Experts of a small language model.
Size: 9 layers, vocabulary 50257.
Experts: 64 SiLU neurons an expert, a softmax router.
Training: a variant of SOAP for the experts, 463M tokens.
Below are experts of layer 4 (counted from 0) of a mixture-of-experts language model. Rows are named router (the router's row for the expert), up (a neuron's input weights, with its number) and show model dimensions 256-383. Each number is 128 + 32 x the weight over its row's rms, rounded and kept within 0 to 255.
After each expert's rows: a language model's description of what the expert responds to. This comes from a sample of Wikipedia text that the model never trained on.

# expert 54
router [113 113 126 142 138 136  97 120 136 144 142 145 133 130 137 152  88 116 112 212 116 177 179 154  97 168 121 117 111 130 126 177 156 140 144 146 143  93 110 137 142 188 121 156 170  79 109 116 129  97 139 122 143 150 158  95 117  87 166  26 102 114 173 190 163 173 106 116  84 100 137 135 131 187 155 149 139 173 144 135 152 130 134 127 132 191 122 161 104 101 129 187  61 120 156 152  81 118  93 163  87 117 187 130 159 156 143 156 118 140 162  94 114 160 141  98 104 135 161  84  69 100 176 132 117 152 124 152]
up0 [ 77  98 113 137 112  85 125 110 149 143 104 131 132 101  99 112 136 113 172  80 100 154 139 151 133  96 118 152 175 157  29 146 117 148 146 145 148  96 122 152  78 120  92 182 156  90  85 112 124  76 152 126 118 200 169 176 139 167 120 181 165 110  82 105 177 102  97 105 107 120 194  98 133 139 195 132 119 128 150 191 147 102 121  87 112 146 116 121 124 224 137 139  89 128 190 171 102  68  52 164 121  71 104 130 169 161 123 126  89 121 153 153 174 134 159 167 128  99 125 132 122 107 202 134 158 116 119 139]
It responds to: Possessive endings

# expert 5
router [152 129 157 144 147 189 122 136 102 181 195 118  86 111 126 141 128 122 155 187 100 154 108 128  70  79 139 120  85 125 185 175  82 155 112 186 189 136 154 117 153 148 170 152 131  43 144  78 116 147  76 172 111 112 134 156 180  93 100  80 115 116 103 105 159 147 132 153  70  81 117  61 192 130 189 130 113 144 168 114 102 157 107 172 150 101 194 138 109  94 186 163 127 110 137 126 127 149  77 177 135  96 122 149 196 140  75 211 147 168 107 139 111 164 106 169 203 159 139 104  87 147  85 114 144 143 112 126]
up0 [129  63 123 154 128 177 127 103 102 128 138 145 134 154 155 110 100 144 125 135 145 125 168  66 117 129 130 173  84 100 214 111 100 126 122 116  82 108 114 115  86 138 120 129  91 139 106 111 119 115 138 146 129 136  90 123 161 126  71  89 150 104 141  88  98 106 110  85 100 160  75 127  49  69 190 103 147 135 128 138  72 156 171 214 117 103 147 143 144 109 161 119 138  76  98 120 111  93 145 106  98 151 100 122 150  74  77 206 149 115 165 140 100 124 134 171 143  54  95 116 125 101  71 145 154 119 131 111]
It responds to: Table cell separators

# expert 20
router [107  93 155 153 107 151 111 145 129 107  97 169 148 121 147 121 132 106 138 167 161 188 133 140 114 177 146 139 126 160 119 137  84 147 128 170 150 185  70 101 116 161 158  97 114 121 155  96 109 132 129 165 118 137 118 113 139 101  75  51 144  66 140 170 126 140 140 116  77 134  76  83 117 112 132 124 130 126 143 161 159 158 132 125 133  59 142 200  65  47 214 109 112 100 156 121 157  93 109 142 128 128  80 122 111 129 135 101 130 201 148 142 127 127 160 156 154  86 155  94 110 120  81 129 142 153 105 114]
up0 [162 109 140 142 148 120 115 187 105 166 128 134 106 145 198 152 111 167 147 110 118  74 103  93 139 161 131 152  86 158  90 126  58  90 142 125 123 109 142 156  99 152 142 139 162 193  94 115 129 167 127 102 114 160  98 130 145 154  48 148  90 123  71 195  61 136 151 185 161 111 114 161  90 112  73  95 164  97 110 135 160 151 179 117 185 189 142 126 157 126 148 150 147 115 169 161 110 116  98 126  91 156 127 171 161 207 136 148 132 153 142  99 133 117  98 126 153 150  65 124 133 128 138 137  95 113  56 153]
It responds to: Foreign-word letter pieces

# expert 38
router [122 160 105 134  53 121 139 117 156 107 124 105 148 141 114  74 169  97 176 161 102 121 131 143 125 119 150 142 146  81 120 104  76 100  85 141  63 133 135 142 170 100 153 112 117  83 153 110 104 102  94 162  36 128  98 122 177  91 118 121  55  85 147  71  60 117  73 144 143 111 108 106 180  77 165 175 136 141 140 116 176  89 103 107 137 163 144 141  81 133 154 176 110 122 140 182  95 108  98 104  81 158 177 107 136 144 111 156 130 134 131 114 109 167 137 105 173 129 163 145 120 134 121  76 148 142 146 187]
up0 [114 115 131 138  99 164 104 137 137 109 153 164 131 161 114 139 127 104 136 112 126 150 184 193 102 121 172 118 109 126  66  75 109 123 109 120  70 122 145 153 120  71 127 102 116  92 137 144 121  32 143 142 181 167 155 145 145 141 110 100  80 119 121 114 115 170 118 143 134 209 159 109 155 129 156 186 155 169 123 104 111 134  85 118 116 176 110 105  95 128 144 131 146 164 154 122 121 185  67 124 146 109 143  85 123  91 142  65 109 128 114  95 170 123 129 116 108 113 144 107 134 142 117 118 145 129 114  79]
It responds to: Quantity determiners

# expert 57
router [ 82 165  94  76 160 101  95 106 170 149 194 122 151 132 175  99 162 148 163 115 138  92 145 133  74  67 132 117 109 173 132 160 137 161 125  64 129  97 114  92  95  94 192 143  88 156 119 113 173  80 102 137 168  99 154  75 138  90 117 161  67 118  93 121 114 118  94 117  90 114 167  70 125 134 175 187  96 148  98 132 142 112 144 196 161 161 164 145 116 130 197 147 129 133 128 145 118  73 118 178 114 135  95  93 132 142 149 134 145  77 151 176 107 156  89 168 123  83  93 136 129 161  86 213 166 107  85  81]
up17 [107 108 143 133 126 109 111 133 180 153 139 103 150 107 158 178 138 182 130 163 148  95 174 104 115 141 151 113 199 101  97 133 105 133 139  81 130 166  85 141 122  94 148 148 175 148 130 131 158 173 144 157 126 122 130 123  60 151 109 124 121 167  56 194 122 136 113 130  96 174 147 177 110 148 105 139  47 118 122 116 131 117 134 115 154 147 103 156 120 188 168 168  83 166  51 121 192 138  82 157 127 114 100 157 122 104  71 160 139 121 197  95  88 142 141 119 147  41 135 108 147 173 184 146 155  92 117 156]
It responds to: Prepositions after measure nouns

# expert 27
router [138 119  64 103 121 136  74 109 159 142 163 112 124  98 182  87 139 103 156 158 133 134 130 132  82  88 110 133 106 227 154 137  70 135 140 131 129 118  95  66  98  83 145 151 147 136 172  70 169  72  75 125 135 135 116 136 163  98 126 168  98 136 170 125  87 171  74 147 156 117 159 109  94  60 101 118 125 118 136 108 140  98 128 162 194 106 113 136  79 133 185  80 116 171 149  93  96 158 105  97 115 159 111 102 169 141  78 183 111  98 145 121 176 181 132 109 149  84 147 109 141 148 153 185 118  99  90 174]
up0 [117 169  69 189 147  88 132  96 153 141 106  78 144 133 181  96 165 141  91 106 141 138 112 201  81 122 137 122 141 137 142 123 133 102 133 134 154 118 140 102 149 129 140  83 125  81 164  61 121 107 141 140 115 152 139 128 178  74 139 107 133 151 132 196 112 103 135 161  89 145 167 132 178 171 152  97 101  86  62 160 155 111 184 155 125 163 160 182 112  72 169 128 165 108  96  76 127  75  78 121 168 129 107 102 110 180 130  55 130 129 188 121 197 101  82 113 141 131 161 124 167  90 171  69 150 163 189 197]
It responds to: Copulas and auxiliaries

# expert 1
router [ 25  22 135 116 166 133 126 134 160 159 157 143 110  98 134  96 155 131 117 143 143 141 146  89 166  74 111 152 116 145 128 122  77 204 106  94 124 158 143 128 146 119 154 181 125 115  94 121 105 124 139 148  84  49  81  88 167  99 142 139 144  74  73  72 119  91  75 159 141 164 128 148 233 157  81 155 140 161 152 137 113 119 130 103 172 163 146 155 107  86 120  99  96 115  92 146  55 133 116  96 106 151 128  94 108 144  96 194 145 180 115 151  94 222 174 144  66  95 118 133  94 113 137  87 199 134 127 123]
up0 [140 163 154  98 110  67 140 144 135 110 133  91 149 202  88 189 172 136  56 186 137 196 151 127 126 158 144 149  88 179 143 185 152 142 161 159 101 143  88 106 150 149 136 166 113 144 137 116  50 150 153 126 145 138 193 176 142 126 158  92  98 118 153  99  98 193 172 148 155 153 146 160 175 147 107 144 110 155 135 133 122 114 150 139 123 130 167 119 135 124  87 116 127 138 151 118 129  96  55 199 157 138 100 125  95 117 163  95 193 110 136 138 122  83 116 141 148 190 221 124 149 132 151 156 155 115 116 107]
It responds to: Paragraph and sentence starts

# expert 26
router [112 128 152  97 140 163 154 153 187 138 133 138 109  72 133  71 132 143 101 152 132 162 183 146 112 139  94 200  91 148 133 161 120 166 142  55 126 130  98 140 176 125 147 139 120  74  97 162 188 169  97 150 135  95  97 210  86 155 170 124 130  72 111 146 166 146 182 130 121 103 103  95 106 148 146 158 156 161 181  98 157 129 108 179 160 107 129 171 138 154 142 160 139 109 117 167 128 115 123 223 130 115 139  99 137 180 143  97 164 152 143  90  54 173 170 149 137 126 149 147 134 177 159 107 112 129  88 139]
up0 [132 136 124 110 137 141 197 108  59 104 182 131 167 194  80  98 130 120 150 166  85 161  74 176  89  95 122 127 162 152 147 106 119 121 133 123 147 175 145 155 153 162 109 107  68 174 129  72 114 116 120 169 160 116 126 125 144 112 127 119 101 136 178 190  69 118 138 132 115 151 146  88 133 120  74 104 142 162 135 131  99 129 107 118 125 125  85 139 109 149 144 152 132 172 136 138  90 164 117 131 141 120 127 111 116 138 154 122 124  83 103 141  99 172 151 154 174 113 168 141 141  99 183 145  70 156 164 122]
It responds to: Table row starts

# expert 36
router [129 133  73  93 130 164 126 133 122 123 118 128  95 157 149 125 152 128 118 108  75  87 112 122 157  45 162 184 139 218 132 150 120 177 136 113 104 139 131  81 141 100 122  76 178 136  60 128 186 127  81  94 149 161  74 177 149 110  65 140  93  98 132 133 150 139 167 153 114 109 168  89 169 155 123 114 128 154 133 134 126  85 146 137 155 157 124 110  71  42 181 104 119 145 130 120 129 112  71 127 103  84 132 120 108 161 101 161 189 125 149 151 118  88 164 128  91 129 145  96 183 120 106 156 131  85  69 136]
up0 [ 95 169  41  87 112  88 188 167 155 189 100 192 107 204 151  64 120 140 103  81 176  84  72 146 116 120 124 108  74 137 190 185 123  77 189 146 139 150 132  91 141 123 148 131 104 113 100 154 139 153 153 166 107 178 149 127 151 125 155 139  86 130 172  97 110 102 138 178  91 108 103 118 134 122 151 172 177 118  60 125 161 122  98 167 160 140  91 121  98  95  75 136 148  96  66  78  74  81 121 186 163 134 103 112  79 143 149 123 164 147 174 112 147 132 114  80 106 130  94 175 119 109 155 177 152 104 142 150]
It responds to: Spatial prepositions, particles

# expert 41
router [100 154  78  65 117 157 138 103 134 154 159 164 124 103 187 135 138 114 134 170 100 150 143 136 127 113 152 125 181  94 130 164 146 133 111 112  75  56 131 140 161 134 154 137 135 156 126 162 100 152  58 116 142 113  94 136 129  96 140  96 138 115  82  96  75 119  79 175  96 115  75 112 139 115  67 188 162 137  82 148 172 139 164 188 174 140 119 128 133 100 158 138 120 123 112  98 139 125 125 179 116 181 144  99 115 160 121 180 148 115 134 104 174 167 141 133 139 122 159 126  47 177  94 152  93 131  40 200]
up0 [104 139  98 129 130 130  74  72 183 164  72  55 151 123 141 128  96  51 160 162 128 142 123 114 132 138  76 131 145 173 122 126 142 127  73 121 131 126 173  95 103  71 165 116  76  95 159  91 119 143 107 128 171  96 120 170 106 143  68 114 155 125  97 191 117  71  90 136 142  78 124 166 122 147 135  88 153 137 103 120 140 109 170 132  86 141 109 138 141 210 135 119 101 110  83 140 101  93 109 145 125 145 178 127 188 142 134  89  64 165 112  78 139 112 184 156 125 102 126 151 107 112 147 107 139  96 127  94]
It responds to: Articles and openers

# expert 17
router [117  79 161 108 116 143 101 103 122 129 115 155 146 112 117 123  83 123  80 122 107 102 175 148 122 142 175 132 141 132 169 151 153 153 122 156  85 148 103 113 150 152 140 108 148  72 141 165 125 137 124 155 109 149 101  88  99 169 156 104 104 119 125  97  76  89  43 166 124  68 123 145  67 142  95 167 124 147 134  90 146 160  71 165 170  97 114 144 119 109 123 154  93 101 122 142 143  83  93 144  99 144 120 104 152 146 127 109 190 142 131 130 144 116 122  64  69 167 114 174  83 121 132 116 109  95 115  94]
up0 [131 138 151 136 118 138 166 113 128 155 141 121 137 111 112  87 104 104 136 152 142 159 177 136 100  96 209 124 184  99  93  89 185  81 141  77 147 140  89 140 165 160 121 128 133 115 109 139 110  98 184  92 100 133 134 135 103 120  94 100 163 122 115 110 101  86 142 119 133 129 131 113 113 142 145 129 127 174 130 148 105 127 137 163  98 106 184 119 103 156  93 198  89 160 143 134  80 157 195 135 105 125 127 133 187 213 158 188 102 117 123 135  63 131 115 110  85 144 126  81 190 123 108 135 120  51 163 138]
It responds to: Numeric table cells

# expert 16
router [169  59 132  85 136 173 159  98 192 131  91 151 138 117 106 119 154  94 109 172  73 143  94  86 115  74  71 120  54 129 138  96 122 145  72 144  94 178  88 104 115 114 127 144 115  95 148 103 102 149 145 150 165 103  86 167 108  66 152  96 133 103  88 167 145  91  59 151  71 155 101 138 149 115 128 160  68 126 141 127 118 104  99 184 142 129 149 175 110 144 142 100 127  69 174 161 105 100 152  96 176 100  95  73 156 125 152 107 136 116 161 126  85 171 155 130 148 146 103  85 119 154 116 125 102 127 121 131]
up0 [165 121 153 141 112 121 134 144  79 186 130 100 108  70 140  88 164  75  85 164 115 104 129 113  83 118  96  96 113 203 121 199 145 111  90 119 117 150 111 141 103  80 116 134  72 149  91 102 164 182  88 116 102 122 151 176 142 101 177 164 113  46  83 120 126 119 100  77 152 118 116 141  88 137 123 121 142 143 136 145 198 171  86 130  83 132 196 119 141 166  83 141 138 130 119 140 149 136  92  91 106 107 115 140 158 140 102  81 116 125 171  76 135 112 111 121 112  70 193  79 133 169 127 146 116 157 122  71]
It responds to: Vowel pieces in names